{
  "n_layer": 13,
  "d_model": 128,
  "n_experts": 32,
  "experts_per_token": 1,
  "d_expert": 64,
  "d_shared_expert": 64,
  "activation": "swiglu",
  "moe_layers": [1, 3, 5, 7, 9, 11],
  "router_score": "sigmoid",
  "normalize_top_k": false,
  "routed_scale": 2.0,
  "balance_loss": 0.0114,
  "balance_bias": false,
  "router_bias": true,
  "scale_expert_input": true,
  "init_std_router": 0.0101,
  "lr_router": 0.00216,
  "vocab_size": 2048,
  "norm": "rmsnorm",
  "norm_eps": 1e-05,
  "tie_embeddings": false,
  "optimizer": "muon_variant",
  "lr": 0.0125,
  "beta1": 0.93,
  "batch_tokens": 131072,
  "seq_len": 1024,
  "train_tokens": 658600000,
  "steps": 5025,
  "dataset": "wikipedia_en"
}
Below are experts of layer 7 (counted from 0) of a mixture-of-experts language model. Rows are named router (the router's row for the expert), gate (a neuron's input weights, with its number), up (a neuron's input weights, with its number), down (a neuron's output weights, with its number) and show model dimensions 0-127. Each number is 50 + 10 x the weight over its row's rms, rounded and kept within 0 to 99.
After each expert's rows: a language model's description of what the expert responds to. This comes from a sample of Wikipedia text that the model never trained on.

# expert 26
router:72 39 55 46 62 55 28 49 46 51 54 56 45 50 62 41 47 47 35 21 50 33 54 51 36 39 53 46 71 54 35 58 45 42 46 47 57 51 53 70 49 58 58 61 61 49 49 38 47 59 39 49 39 46 61 63 34 35 53 38 55 69 55 41 49 75 56 62 58 55 41 52 61 48 61 52 44 46 40 59 52 43 54 53 65 40 46 52 54 42 70 68 47 36 34 58 60 46 56 51 54 57 44 37 44 47 44 47 48 56 50 40 50 52 49 55 20 46 50 36 59 54 67 65 51 51 58 62
gate0:57 53 50 42 37 46 41 48 46 39 53 57 50 36 54 48 47 60 53 43 74 59 43 54 48 53 49 64 57 53 42 68 59 37 59 42 57 61 50 47 63 59 45 53 56 50 60 43 55 58 41 69 46 56 39 56 66 35 39 63 61 57 46 50 43 62 54 54 49 43 44 43 58 45 46 63 34 49 67 51 74 41 53 69 53 40 25 55 49 48 59 55 37 52 41 49 57 55 46 35 63 63 45 39 63 69 58 51 55 18 50 50 44 49 42 64 36 51 48 47 64 50 46 68 25 65 48 58
up0:67 55 54 47 50 47 53 43 50 75 57 36 51 29 50 61 38 72 62 63 58 36 60 40 57 62 40 50 39 59 43 51 58 34 49 52 52 31 41 58 45 45 49 46 51 61 34 42 38 52 52 53 43 53 47 60 62 55 44 51 30 45 61 40 49 66 69 45 51 43 58 40 40 65 59 60 56 51 50 49 69 65 46 39 59 41 58 40 38 56 60 45 41 54 65 50 53 62 58 61 20 54 59 51 38 50 63 60 47 47 49 48 46 63 45 41 56 36 67 41 62 45 57 43 57 46 41 69
down0:39 57 57 39 33 40 44 46 59 28 36 52 52 66 46 46 47 59 73 67 30 46 42 59 43 50 45 58 49 56 40 55 65 53 57 41 54 53 64 30 42 45 56 48 63 49 63 45 51 70 43 47 50 45 69 47 51 50 58 64 50 44 47 62 59 30 50 60 49 54 41 49 45 41 56 51 44 45 63 59 37 26 54 33 53 67 50 37 35 49 46 48 39 58 35 52 48 41 39 49 37 63 67 58 46 43 59 32 50 66 40 50 55 70 44 54 52 46 55 52 53 39 50 32 35 39 48 60
Description: Syllables inside proper names and foreign words, such as ri in Gregorio, ven in Slovenia, and given names like William, David, Francis.

# expert 9
router:43 60 37 42 50 65 63 43 47 53 56 54 33 69 47 42 36 32 48 48 57 31 63 43 56 45 61 46 55 59 62 71 64 59 50 63 63 66 43 61 43 64 63 55 45 66 57 53 69 58 46 64 49 46 67 38 52 51 59 56 62 68 58 56 51 62 60 55 64 50 44 44 74 48 47 52 51 45 29 55 41 49 32 36 61 51 53 53 49 41 50 49 45 53 44 40 49 53 43 50 38 50 45 69 45 60 51 41 51 40 45 51 51 42 53 46 23 35 37 51 48 27 59 44 60 49 59 48
gate0:54 58 56 43 56 59 58 64 55 44 38 54 45 60 57 61 40 64 45 39 61 43 55 36 52 49 56 43 62 56 42 66 55 44 46 59 61 55 64 59 54 50 49 44 57 65 35 58 52 62 66 62 50 56 44 42 70 49 48 54 39 53 68 42 36 47 39 70 45 52 43 36 46 57 36 73 43 56 52 51 48 57 61 31 62 49 69 48 45 41 63 39 52 50 42 31 54 54 67 45 48 51 43 51 52 37 66 38 32 41 59 67 52 48 41 53 68 26 51 44 54 41 47 45 60 46 25 62
up0:43 74 45 59 52 58 54 61 71 68 54 40 49 42 63 58 45 38 57 52 56 58 43 61 53 57 38 52 54 56 34 43 50 51 55 47 40 40 60 66 33 53 70 37 59 58 38 58 41 41 52 64 39 57 69 52 36 45 63 45 35 42 46 46 41 53 62 38 57 28 44 65 45 50 53 41 56 62 66 46 56 57 42 35 67 49 48 51 44 55 58 47 64 51 52 57 39 62 44 51 54 66 67 47 56 73 47 57 42 53 38 61 62 37 55 73 61 52 39 55 59 51 43 34 50 47 53 50
down0:63 62 64 41 53 51 44 58 71 41 61 48 55 53 53 52 46 53 38 53 43 44 54 38 60 48 34 61 40 31 48 25 52 28 53 32 50 43 78 33 51 50 48 51 55 46 70 38 69 49 50 24 49 58 42 35 73 49 60 45 47 38 50 45 49 51 55 58 39 47 30 42 45 45 36 49 43 54 62 55 50 42 31 52 45 63 46 51 49 45 67 60 49 52 45 45 33 61 38 45 50 55 56 64 47 36 56 45 41 58 46 53 48 58 42 35 41 59 44 50 50 48 48 49 43 42 47 72
Description: Mid-word n-pieces such as n, an, en, on (Nick-n-ame, de-n-sity, Africa-n), capital N, and some sentence-ending periods.

# expert 10
router:63 51 43 58 47 58 60 46 51 41 66 73 37 76 56 34 51 55 42 29 49 43 50 53 47 32 55 65 59 47 70 64 43 53 40 60 50 49 49 59 32 62 51 66 47 50 42 59 60 53 61 58 36 41 52 57 36 43 50 48 73 63 67 61 56 53 68 67 40 66 51 55 69 47 58 37 45 50 50 56 32 61 38 62 56 40 41 46 63 40 47 51 46 44 45 43 39 54 57 51 48 57 52 53 52 57 60 58 62 37 58 54 43 53 59 53 46 44 54 46 60 38 74 50 69 54 45 48
gate6:45 50 40 36 64 60 66 58 64 25 56 47 39 47 38 35 49 59 28 63 32 38 36 45 44 43 55 69 57 55 38 57 42 45 34 42 48 56 37 55 55 53 51 62 65 42 42 54 48 55 62 61 54 53 53 62 38 47 63 31 44 71 46 52 37 48 49 43 46 54 56 36 60 30 66 43 64 48 52 56 57 45 54 46 34 43 37 50 51 49 62 61 53 41 40 52 58 56 41 52 48 37 49 65 56 58 65 48 48 40 31 55 41 44 57 69 47 39 49 52 74 57 50 50 53 56 41 51
up6:46 55 59 31 63 48 52 65 57 27 43 61 68 33 47 54 59 48 44 60 53 59 39 37 45 45 51 58 47 40 58 41 39 38 51 33 41 56 47 49 70 44 49 71 48 51 32 51 38 49 47 45 69 36 64 61 59 53 50 52 42 49 45 51 60 57 54 41 43 34 41 72 44 66 54 67 41 52 55 54 38 47 42 60 45 32 38 55 57 46 51 50 50 50 46 42 57 64 50 42 29 55 44 44 47 73 46 56 57 36 30 51 52 66 66 49 49 50 59 34 65 35 49 56 52 44 57 57
down6:61 42 64 37 60 43 39 51 44 56 67 41 50 56 41 63 63 61 47 54 45 50 42 52 44 45 51 56 45 61 58 45 66 47 45 44 49 63 57 49 39 64 38 34 68 58 66 21 62 76 51 44 67 35 30 57 54 58 53 38 52 49 39 62 65 49 37 64 57 37 34 64 49 45 60 48 42 49 58 54 46 52 46 67 54 52 55 33 52 62 51 52 66 49 56 48 64 58 43 56 64 52 58 33 44 42 60 39 49 50 50 58 43 55 51 58 43 67 37 60 48 67 59 52 41 64 40 58
Description: Article a/an and opening syllables of names and words such as An, Mar, Ar, Ra, con, tr, plus mid-word ur in cult-ur-al.

# expert 22
router:57 78 52 48 71 48 52 35 48 51 60 46 43 71 53 41 39 54 42 51 67 36 63 56 35 37 59 54 52 72 68 59 46 58 58 45 45 40 53 61 45 66 63 57 57 62 46 49 55 64 50 61 57 28 51 44 29 52 48 59 64 68 64 44 63 55 51 58 53 54 49 48 62 57 59 38 58 41 33 51 27 57 55 61 63 42 42 64 69 44 63 53 51 54 51 43 58 56 37 52 45 62 40 43 42 53 45 53 48 50 45 49 52 52 48 60 43 46 51 53 71 30 51 48 53 64 44 46
gate7:56 58 66 48 55 30 52 51 43 53 65 59 53 33 57 61 63 51 70 62 42 57 58 55 62 54 37 50 40 46 48 46 47 65 40 35 35 51 51 40 44 55 33 66 48 39 66 41 47 42 44 47 56 51 57 53 68 35 41 49 50 39 30 51 59 54 41 64 47 39 31 41 61 41 52 49 44 67 58 37 50 59 60 52 48 50 53 60 53 52 62 57 43 49 49 52 42 56 50 45 62 28 52 48 54 56 40 70 45 54 30 49 27 37 58 51 39 55 44 57 31 39 44 51 37 66 53 30
up7:49 50 58 63 46 34 47 46 48 56 64 47 35 55 40 69 53 54 66 55 52 47 37 43 52 61 33 48 68 39 37 49 74 66 65 52 61 52 48 57 71 51 59 77 56 39 56 70 45 56 48 47 41 61 53 55 66 54 36 51 36 46 54 42 59 60 49 62 72 51 48 43 54 61 47 37 62 51 56 55 46 62 47 54 48 71 53 65 39 61 47 51 51 50 55 51 36 50 59 58 53 72 39 29 44 41 65 48 77 49 45 40 59 59 45 53 52 54 52 55 49 40 53 58 46 46 43 52
down7:46 53 49 59 51 38 46 48 49 51 51 54 47 69 49 39 48 49 43 64 52 39 53 48 40 70 45 33 69 56 51 60 50 35 42 53 65 65 57 45 53 73 58 57 63 32 43 53 50 35 47 35 64 45 38 63 67 57 58 44 34 34 51 43 47 42 50 29 50 55 59 64 43 58 46 41 53 40 66 51 46 51 60 45 47 62 58 51 54 65 53 61 25 44 56 50 46 61 55 53 52 75 44 39 45 33 53 45 62 52 34 64 73 54 56 49 51 52 52 57 70 51 57 38 57 55 64 60
Description: Bare space tokens, often after a colon, comma or pipe in infobox fields and tables, as in Weight: 84 kg.

# expert 4
router:53 45 48 37 49 56 45 28 69 53 59 39 47 69 71 37 35 56 36 38 58 37 60 83 38 40 53 54 74 65 46 55 49 66 45 63 42 47 48 68 45 61 52 64 51 47 52 27 54 53 62 61 59 46 57 64 50 38 49 53 53 52 46 69 57 51 44 63 40 47 59 50 51 55 50 40 41 48 34 49 38 49 50 49 58 45 47 59 63 36 50 41 64 58 51 41 50 52 41 49 44 54 44 52 57 48 61 41 41 33 58 65 27 52 47 63 49 53 54 51 47 47 56 39 51 57 59 68
gate3:41 51 46 41 37 57 55 53 63 56 52 42 48 51 41 28 52 36 51 54 39 60 53 31 63 42 43 49 39 31 56 43 43 49 74 47 49 40 53 33 55 41 42 28 69 68 49 54 42 46 34 49 39 50 34 48 42 52 54 43 57 73 38 49 46 49 60 62 53 20 52 47 50 46 43 66 33 63 45 44 45 57 64 49 56 47 54 60 56 60 44 60 57 44 46 52 38 59 52 49 55 50 64 30 38 57 60 54 54 55 40 49 60 46 33 73 55 54 45 47 28 42 56 47 55 60 49 52
up3:64 46 63 40 63 50 42 42 34 54 18 54 49 49 38 56 62 53 35 67 50 55 56 47 56 50 39 32 47 49 47 68 38 52 44 61 60 36 47 51 31 45 60 61 46 48 45 62 40 47 45 64 53 48 58 37 48 53 48 40 31 40 51 46 62 44 36 51 54 69 45 58 51 42 44 41 33 56 32 51 57 38 17 44 45 45 42 43 38 31 53 67 39 51 45 57 48 44 48 44 53 49 61 54 46 55 54 37 49 51 35 50 31 47 50 73 63 44 55 39 57 52 57 45 58 51 39 50
down3:65 59 51 41 57 47 56 53 39 42 44 48 54 50 60 69 40 42 54 48 57 40 60 74 59 43 66 46 23 50 51 53 47 47 47 42 60 34 42 58 50 39 44 45 58 59 28 40 50 47 55 61 58 54 59 45 56 67 38 49 32 38 52 49 52 65 54 30 51 46 40 56 51 55 54 42 48 66 34 61 35 56 45 62 34 50 37 31 43 33 43 71 48 47 65 34 57 55 38 46 40 67 58 46 52 42 36 56 63 41 57 55 55 51 27 49 51 45 53 46 65 49 60 59 58 36 48 58
Description: Prepositions of, in, for, by, on, with, at, usually following a participle or noun and before the or a.

# expert 18
router:60 41 54 46 59 52 47 39 49 42 62 44 56 65 57 56 52 40 59 48 60 31 43 59 51 53 62 69 54 53 64 59 52 49 55 51 53 47 35 65 41 69 54 71 62 60 51 45 58 47 59 48 60 49 63 61 56 57 42 43 44 61 59 47 49 60 53 55 26 47 54 45 56 52 60 63 56 29 24 56 44 53 46 43 57 47 49 68 50 57 36 38 56 71 49 40 36 44 30 34 59 58 53 61 56 50 42 52 40 40 46 47 32 43 42 42 33 48 67 50 75 39 64 49 56 54 67 58
gate1:71 61 45 51 41 67 58 35 40 61 42 26 38 62 46 50 48 55 47 50 39 59 47 39 64 63 38 45 48 51 59 54 58 50 53 43 61 43 60 47 57 64 55 48 65 75 40 41 53 46 59 46 48 45 53 49 63 61 32 54 56 51 43 53 82 54 53 49 30 45 55 62 66 49 37 56 50 42 53 62 44 41 41 50 40 38 44 51 63 51 41 47 52 49 36 63 67 46 58 26 51 46 44 45 67 44 50 62 40 48 48 44 47 37 68 53 40 38 61 46 64 30 53 54 51 63 57 47
up1:65 41 48 43 40 63 52 56 45 60 59 49 54 51 73 60 45 41 50 44 51 36 62 45 63 46 45 52 47 40 37 41 30 22 47 65 55 40 49 41 40 53 42 46 57 39 69 50 42 54 49 36 38 34 42 53 60 51 47 51 47 58 56 44 47 53 46 44 56 36 60 34 50 62 56 65 66 26 46 48 42 40 68 34 46 58 63 35 53 49 55 62 40 68 63 42 52 46 43 60 48 48 45 43 53 39 60 29 58 56 45 40 48 41 61 50 47 30 56 38 56 52 76 57 41 52 42 64
down1:45 59 49 62 34 39 61 38 44 48 57 45 78 57 66 59 49 52 52 57 28 53 39 46 39 48 39 29 61 50 25 42 38 41 41 56 60 60 52 46 36 50 49 49 45 42 42 48 48 49 42 51 57 40 61 46 50 48 44 56 27 51 38 44 36 48 35 45 54 51 56 62 50 47 42 54 44 30 42 48 36 29 49 33 52 57 52 50 44 51 50 59 23 66 42 46 58 55 62 49 50 44 63 51 59 54 58 38 54 53 58 40 74 43 62 42 31 55 61 45 52 55 46 64 71 45 41 52
Description: Inflectional suffixes completing verbs, such as ing, ed, ting, ated, as in carry-ing, ceas-ed, open-ing, plus verbs like won and took.

# expert 11
router:60 48 40 47 70 56 38 31 71 45 59 34 50 62 49 39 51 45 40 46 52 52 52 54 50 38 44 70 67 65 70 60 38 55 42 46 48 56 52 59 48 56 44 63 56 52 53 37 60 51 62 62 64 30 61 62 41 36 43 43 42 66 67 55 53 58 51 58 35 34 59 43 51 53 51 34 37 59 23 66 44 55 43 50 54 42 27 47 65 47 47 61 41 59 52 42 56 55 41 60 47 44 48 64 54 47 52 36 34 51 60 52 38 39 55 46 39 51 53 38 52 48 60 49 45 49 56 70
gate3:33 58 31 52 55 67 39 50 47 46 51 39 56 47 48 43 34 47 46 51 41 62 33 39 67 38 46 46 36 52 49 57 31 67 51 64 48 52 54 67 58 45 48 45 46 24 55 58 44 55 54 37 40 50 57 54 55 56 33 28 57 50 59 75 44 63 55 48 48 40 58 48 57 40 65 54 48 34 40 45 49 45 45 66 45 30 49 42 58 45 58 51 59 56 49 40 42 55 40 39 44 54 53 53 76 48 42 59 61 26 46 70 40 41 44 61 67 46 43 62 49 41 57 52 53 42 43 51
up3:66 49 45 66 54 25 61 48 41 47 51 56 61 52 51 40 70 55 42 33 58 59 50 44 43 64 48 31 61 48 57 80 40 59 45 51 45 60 58 75 34 45 56 44 55 49 48 60 61 43 46 52 68 53 61 41 50 46 53 70 66 42 45 53 36 42 55 60 49 68 49 38 63 54 52 49 64 54 47 55 38 44 55 60 49 44 54 50 44 54 55 41 36 59 56 47 51 51 31 37 44 44 53 49 67 47 54 49 44 55 51 26 55 39 48 39 40 48 38 79 56 54 55 31 51 56 54 45
down3:49 43 44 51 38 65 33 52 47 51 55 57 52 53 57 43 42 43 51 57 71 42 40 56 57 44 54 47 49 59 50 22 50 46 56 62 52 47 33 44 62 54 58 43 58 35 53 32 48 56 40 55 58 55 66 45 49 41 52 46 60 49 47 45 63 44 60 39 51 43 55 60 50 34 62 62 53 50 53 45 47 43 38 53 49 45 51 83 45 46 40 58 43 52 67 39 73 37 41 60 48 51 40 54 47 51 58 38 70 42 45 43 74 53 50 61 50 46 23 51 55 73 54 53 56 69 67 37
Description: Common function words: the after of or in, to after began, and that, which, can, would, may, this.

# expert 31
router:56 48 45 54 58 66 43 43 43 59 71 50 32 68 50 36 43 42 50 44 71 50 53 45 27 47 66 45 53 51 38 43 53 40 48 60 59 49 52 60 55 59 47 63 43 37 35 60 50 57 47 53 42 48 47 41 45 43 33 50 56 57 52 67 58 63 35 49 50 55 56 45 39 62 53 59 26 56 43 73 30 46 43 57 73 42 51 51 57 54 36 46 69 72 40 45 56 54 43 47 54 39 46 53 60 48 52 55 48 42 38 51 41 49 59 55 32 43 60 44 64 23 44 65 49 48 48 59
gate0:46 51 35 67 47 55 42 68 41 21 51 59 57 43 41 49 49 46 55 46 46 51 76 40 49 28 32 46 44 60 53 51 36 59 53 36 41 46 53 47 63 54 63 50 45 43 43 52 52 68 41 64 65 31 56 48 42 63 57 69 36 51 34 47 51 53 53 69 52 44 41 50 44 54 44 48 67 42 49 53 43 65 37 36 41 42 57 50 33 43 38 51 59 50 54 31 45 46 42 53 43 66 69 44 50 53 54 52 52 48 61 49 50 46 52 65 34 60 55 59 66 57 35 50 35 44 41 62
up0:49 40 42 51 50 51 45 28 58 55 64 42 63 43 56 48 46 38 47 58 48 41 56 55 51 51 52 37 65 60 50 32 64 48 41 58 56 65 66 34 62 55 54 54 53 56 47 55 41 62 52 53 70 60 40 57 64 40 30 34 42 28 52 68 42 40 40 58 49 68 53 59 39 52 37 60 44 53 45 43 57 38 60 40 39 29 29 66 38 57 64 41 59 60 52 37 52 33 58 55 46 57 45 45 54 58 51 39 35 53 45 57 43 43 48 48 54 65 57 48 34 55 53 38 39 60 71 48
down0:55 36 62 50 54 44 62 48 47 47 64 70 31 46 56 49 25 77 45 46 44 49 55 52 60 65 57 21 40 36 63 68 51 43 66 66 47 50 52 35 36 42 37 50 40 50 49 42 57 39 46 49 40 56 53 46 57 53 54 50 62 52 74 54 57 77 65 39 42 53 59 45 33 49 41 59 54 46 60 40 68 38 56 54 60 46 60 48 50 57 57 49 53 46 58 45 58 49 53 54 43 56 52 50 59 74 45 36 52 49 54 50 56 62 61 47 57 42 51 58 41 39 51 44 55 36 66 52
Description: Consonant-vowel pieces ra, la, ro, il, ha after a capital letter in names, such as F-la-mes, W-ra-gg, G-ro-up, M-al-ta.

# expert 24
router:67 68 52 48 71 41 56 33 44 60 52 51 34 60 41 58 30 50 57 30 53 54 56 64 54 48 55 62 64 69 65 48 62 48 65 65 53 36 63 55 52 52 44 43 48 60 45 54 68 50 49 50 54 42 62 69 53 44 51 45 45 54 63 54 62 53 41 51 67 34 51 50 56 69 59 38 38 41 56 60 43 46 57 67 55 39 57 65 61 47 56 57 44 54 56 42 57 40 36 48 56 57 50 50 37 61 47 51 45 51 45 47 41 36 39 48 51 49 38 23 45 56 53 48 53 81 46 47
gate3:53 45 36 54 57 65 62 52 63 43 51 42 30 51 38 52 52 40 47 36 54 51 69 58 69 43 53 48 59 49 50 51 67 47 60 51 47 51 47 42 62 56 55 53 59 47 42 59 46 65 65 58 50 23 55 50 61 53 48 50 34 53 47 34 49 47 40 65 53 44 64 42 65 38 38 51 54 45 38 59 65 46 40 60 42 75 57 48 47 58 44 48 53 36 59 46 48 70 39 43 64 55 55 39 65 70 45 51 56 35 66 46 74 40 51 29 47 62 68 40 44 58 41 55 58 54 55 56
up3:50 45 42 26 41 38 51 61 63 59 31 46 46 46 56 49 40 57 28 55 50 35 51 61 38 55 40 57 53 52 33 49 47 43 58 47 52 46 50 31 60 73 34 49 46 39 43 52 32 43 38 37 45 61 62 28 44 39 50 60 52 51 43 51 58 45 53 52 55 48 47 34 54 40 53 66 50 50 49 39 56 32 50 52 50 45 53 53 51 50 44 36 64 67 59 35 37 59 29 52 49 61 28 50 62 55 44 50 49 35 47 49 51 47 59 46 52 51 40 64 41 59 59 33 71 31 46 37
down3:60 52 47 47 48 40 65 42 54 60 50 47 35 50 51 54 68 54 44 52 48 55 64 48 45 47 56 54 48 42 53 47 49 40 55 44 54 57 45 53 50 51 35 37 41 71 50 44 46 35 41 35 36 34 53 47 35 47 49 44 42 57 49 60 42 53 56 62 55 32 48 49 44 37 31 44 49 65 36 50 42 48 42 59 59 60 40 52 28 41 56 38 52 64 39 61 35 43 27 35 51 48 48 80 58 52 47 41 58 44 43 36 64 33 58 48 43 55 58 58 20 75 48 46 56 68 48 54
Description: Words in section headings and infobox or table headers about sports and careers, such as Team information, Personal life, Awards, League.

# expert 13
router:33 72 51 53 53 46 33 33 53 56 59 44 47 57 48 42 48 29 54 51 53 43 50 58 41 38 66 60 63 59 36 53 48 44 52 56 52 50 71 68 18 59 48 72 45 52 44 29 61 35 41 57 52 53 62 64 40 52 54 49 58 68 53 67 66 52 68 52 49 53 44 43 59 54 66 53 45 52 45 55 57 45 48 67 40 37 61 43 58 49 31 48 53 50 37 58 46 52 58 35 42 67 54 45 45 36 37 53 39 56 49 46 36 54 58 48 32 48 53 42 56 36 56 55 51 55 50 40
gate1:50 49 56 49 51 52 44 46 69 63 46 59 52 54 67 62 66 40 61 46 57 42 48 31 39 62 44 52 51 59 47 47 48 40 67 38 64 54 60 54 67 51 46 58 47 51 61 50 60 54 51 54 49 60 61 63 50 50 54 48 55 53 78 59 65 77 61 48 57 69 60 67 57 43 34 50 65 40 54 48 49 36 53 59 42 50 47 42 56 43 48 41 54 47 47 48 62 48 55 52 58 59 32 49 54 46 34 64 36 54 82 47 34 37 64 45 60 44 61 58 27 56 59 53 52 59 55 52
up1:60 54 71 50 52 45 43 53 39 50 63 39 43 46 42 44 41 54 51 54 43 60 51 29 57 58 40 44 35 54 46 49 52 51 60 59 52 37 52 29 57 49 59 51 35 49 57 57 77 46 55 66 47 64 46 42 53 61 47 52 45 56 67 54 45 62 46 51 57 56 34 46 55 50 41 65 45 62 39 51 55 33 61 30 67 47 41 48 62 38 65 63 28 52 45 36 60 64 48 49 54 41 47 41 38 55 57 63 79 28 42 53 49 47 61 57 42 57 57 71 45 42 66 58 54 54 42 50
down1:38 62 59 52 57 46 56 54 63 62 48 51 51 57 59 42 44 61 51 71 78 57 57 60 40 49 66 46 50 50 53 43 43 62 63 49 74 41 54 48 55 32 61 42 29 60 66 43 51 51 60 65 49 49 55 48 28 47 41 43 66 41 42 50 66 50 48 46 48 49 37 50 45 57 64 50 37 56 49 58 53 33 34 49 39 46 60 58 56 40 59 52 48 46 57 68 32 49 32 51 39 54 42 58 62 50 41 44 48 44 45 44 44 38 32 44 66 46 31 61 57 43 39 50 51 49 78 55
Description: Pieces right after a word's first letter, inside names and words, such as C-and-idate, Aleks-and-r, la-b-el, I-mp-erial.

# expert 20
router:55 53 49 54 47 49 54 56 47 53 71 53 51 54 64 51 37 32 57 40 57 25 67 49 49 22 43 60 68 53 52 56 40 41 55 55 59 62 42 70 51 53 64 58 45 55 53 44 61 66 73 61 54 32 59 68 47 46 49 35 46 47 47 53 57 57 58 55 53 48 42 40 68 53 67 45 45 52 23 60 39 48 49 44 44 45 46 47 53 48 46 66 48 52 48 41 43 32 37 64 39 41 54 63 31 60 48 36 60 46 44 54 44 53 60 57 32 56 59 51 53 39 47 40 59 49 42 34
gate9:46 48 30 51 61 43 55 41 59 53 59 55 36 49 50 31 40 44 56 54 43 40 48 37 82 25 55 59 59 45 26 50 52 64 58 42 40 50 35 63 47 49 59 66 40 36 37 75 66 43 59 54 56 36 47 54 45 62 47 41 66 35 48 49 57 49 48 44 50 44 47 32 42 31 46 53 58 53 54 44 32 40 53 46 53 56 58 62 50 48 39 54 41 39 46 43 48 56 67 44 53 51 45 48 50 52 64 53 51 53 64 64 42 43 63 36 56 39 61 50 74 45 49 52 58 45 40 45
up9:54 63 46 74 59 66 41 55 78 44 56 40 51 42 58 48 36 63 44 45 52 36 41 36 42 55 66 48 61 45 37 71 33 29 52 62 55 52 52 57 25 40 70 54 46 59 64 45 45 39 51 63 51 54 57 44 44 44 60 41 51 42 56 29 49 29 52 51 53 55 51 41 33 52 59 40 37 42 49 46 56 46 51 47 45 44 33 41 48 47 54 51 29 52 50 43 31 63 44 46 55 36 56 37 42 44 55 54 45 47 65 50 57 56 58 35 46 55 53 60 40 38 64 56 50 57 43 55
down9:42 46 35 43 48 47 48 48 47 27 50 45 51 50 50 55 19 59 56 40 63 61 46 52 39 36 68 62 52 44 54 50 58 45 56 58 43 47 57 33 62 43 49 56 47 36 48 59 65 39 52 48 26 38 46 37 48 49 49 49 57 52 51 47 53 40 47 61 62 38 59 59 51 47 40 28 58 45 54 50 32 47 76 44 57 42 47 60 53 42 65 65 52 52 49 53 61 63 64 61 64 43 35 28 38 45 44 45 56 48 57 47 63 48 59 43 42 49 61 38 69 38 63 36 64 52 43 63
Description: Single s tokens inside or at the ends of words, such as plural endings in settlements and pigments, and the doubled s in reconnaissance or promissory.

# expert 7
router:46 40 63 43 61 61 54 42 65 38 45 40 45 51 58 54 53 36 42 49 53 46 75 53 47 41 45 69 71 55 44 50 50 60 70 41 55 52 41 45 41 42 53 59 48 67 52 38 50 45 60 55 59 41 69 56 37 44 28 40 58 52 59 61 59 56 37 49 58 53 45 25 37 55 55 37 42 59 39 52 49 49 51 57 52 49 52 69 56 37 53 58 44 52 50 47 60 68 55 43 31 60 51 49 60 63 47 50 37 39 57 55 25 42 37 38 47 52 47 39 76 38 43 50 56 56 50 71
gate1:46 49 49 69 52 58 36 47 48 56 39 52 57 54 28 54 42 54 49 26 64 50 43 57 61 40 63 55 52 43 57 33 51 53 40 46 51 74 57 52 55 43 69 46 37 43 44 58 48 49 62 50 43 60 57 59 49 58 53 42 61 45 55 59 41 44 43 41 42 69 47 56 36 20 32 42 28 48 38 40 54 58 71 50 55 40 42 49 59 55 50 51 70 45 51 72 49 40 51 70 47 50 46 63 60 57 40 52 38 56 61 49 66 50 62 31 46 58 47 58 35 44 46 48 54 48 60 45
up1:66 37 59 59 66 30 36 42 55 54 59 48 62 68 56 48 32 44 52 61 53 63 43 54 46 46 55 46 51 52 52 51 36 42 28 36 54 56 59 48 41 46 38 56 46 63 48 33 51 60 61 34 61 48 65 48 46 55 43 51 57 62 24 55 42 60 49 50 52 69 61 50 54 49 57 44 52 54 43 44 47 61 56 34 45 38 36 19 66 38 54 73 59 48 49 61 46 40 48 58 39 52 53 45 52 64 44 56 46 41 50 51 47 66 43 47 40 41 52 50 52 43 41 71 30 35 47 56
down1:39 73 48 59 61 42 60 34 51 41 65 60 50 56 49 41 34 43 60 49 48 36 50 56 46 53 41 51 49 50 53 50 49 55 44 57 48 78 62 56 53 76 55 39 50 56 35 48 49 48 53 54 78 49 67 49 55 64 47 60 43 40 48 75 48 44 52 55 52 56 40 63 59 39 55 42 37 62 40 54 53 35 51 41 55 60 44 49 64 51 64 45 70 25 40 50 55 51 36 43 40 54 33 44 50 50 52 42 57 41 43 52 54 46 56 50 46 49 74 36 51 43 44 67 43 63 68 49
Description: Auxiliaries and copulas was, is, be, had, been, plus the -ly adverb ending and words like most, such, other, also.

# expert 5
router:54 61 63 60 50 35 42 50 55 54 62 65 54 53 54 56 57 28 41 41 59 35 64 68 51 44 47 72 46 65 44 57 61 61 55 52 73 60 54 53 50 58 55 60 48 39 41 56 68 52 33 46 67 40 64 67 35 59 55 54 58 49 57 35 53 48 52 52 34 47 49 39 63 50 47 40 43 37 42 62 41 57 36 38 52 52 65 44 63 45 39 47 46 64 37 56 40 57 38 61 64 43 48 59 47 47 52 49 48 45 53 51 35 44 39 70 33 59 64 54 62 24 58 47 41 47 56 56
gate2:52 57 63 40 36 54 40 31 63 58 43 45 29 47 50 30 46 42 49 56 60 65 67 45 47 46 50 46 43 38 44 59 54 54 44 40 42 47 57 38 52 25 61 70 59 53 37 37 49 55 54 45 69 52 60 43 34 52 46 25 63 37 60 51 41 48 47 55 55 38 51 30 36 43 61 71 44 65 54 52 44 48 63 52 66 40 55 64 37 69 53 40 49 56 58 48 58 52 39 55 44 52 59 60 56 55 42 45 55 57 49 52 51 46 59 69 56 51 50 67 36 50 31 41 46 45 40 54
up2:31 47 31 46 39 52 39 36 50 32 29 51 61 58 57 44 54 63 40 60 46 58 46 61 37 59 52 45 55 42 39 59 45 49 44 59 55 64 52 42 44 58 23 54 56 33 52 44 53 40 62 38 42 39 49 45 36 37 39 60 48 45 65 52 51 68 35 52 56 30 49 45 44 58 54 49 50 54 59 46 39 52 51 51 48 32 48 59 58 67 52 36 47 24 47 46 41 50 52 55 43 40 54 50 56 47 47 48 49 46 46 31 33 73 71 32 54 49 69 49 36 44 52 37 61 55 53 55
down2:53 65 47 49 56 64 62 60 53 49 63 54 46 55 50 54 39 41 44 36 54 49 40 60 53 63 61 48 36 47 61 58 58 51 48 41 41 36 59 47 52 37 51 43 52 43 49 56 49 41 50 56 48 51 47 47 26 55 44 59 37 72 64 47 31 57 54 44 28 59 48 50 62 60 57 71 83 68 51 33 45 53 64 59 60 47 72 56 53 53 53 46 39 69 50 37 46 50 45 65 32 50 50 30 43 38 52 44 47 48 32 60 52 36 52 39 55 48 40 62 51 43 44 69 45 50 58 50
Description: Word pieces holding d, especially ad and d inside or at the start of words, such as sad, admission, advertising, Squadron, subsidiary.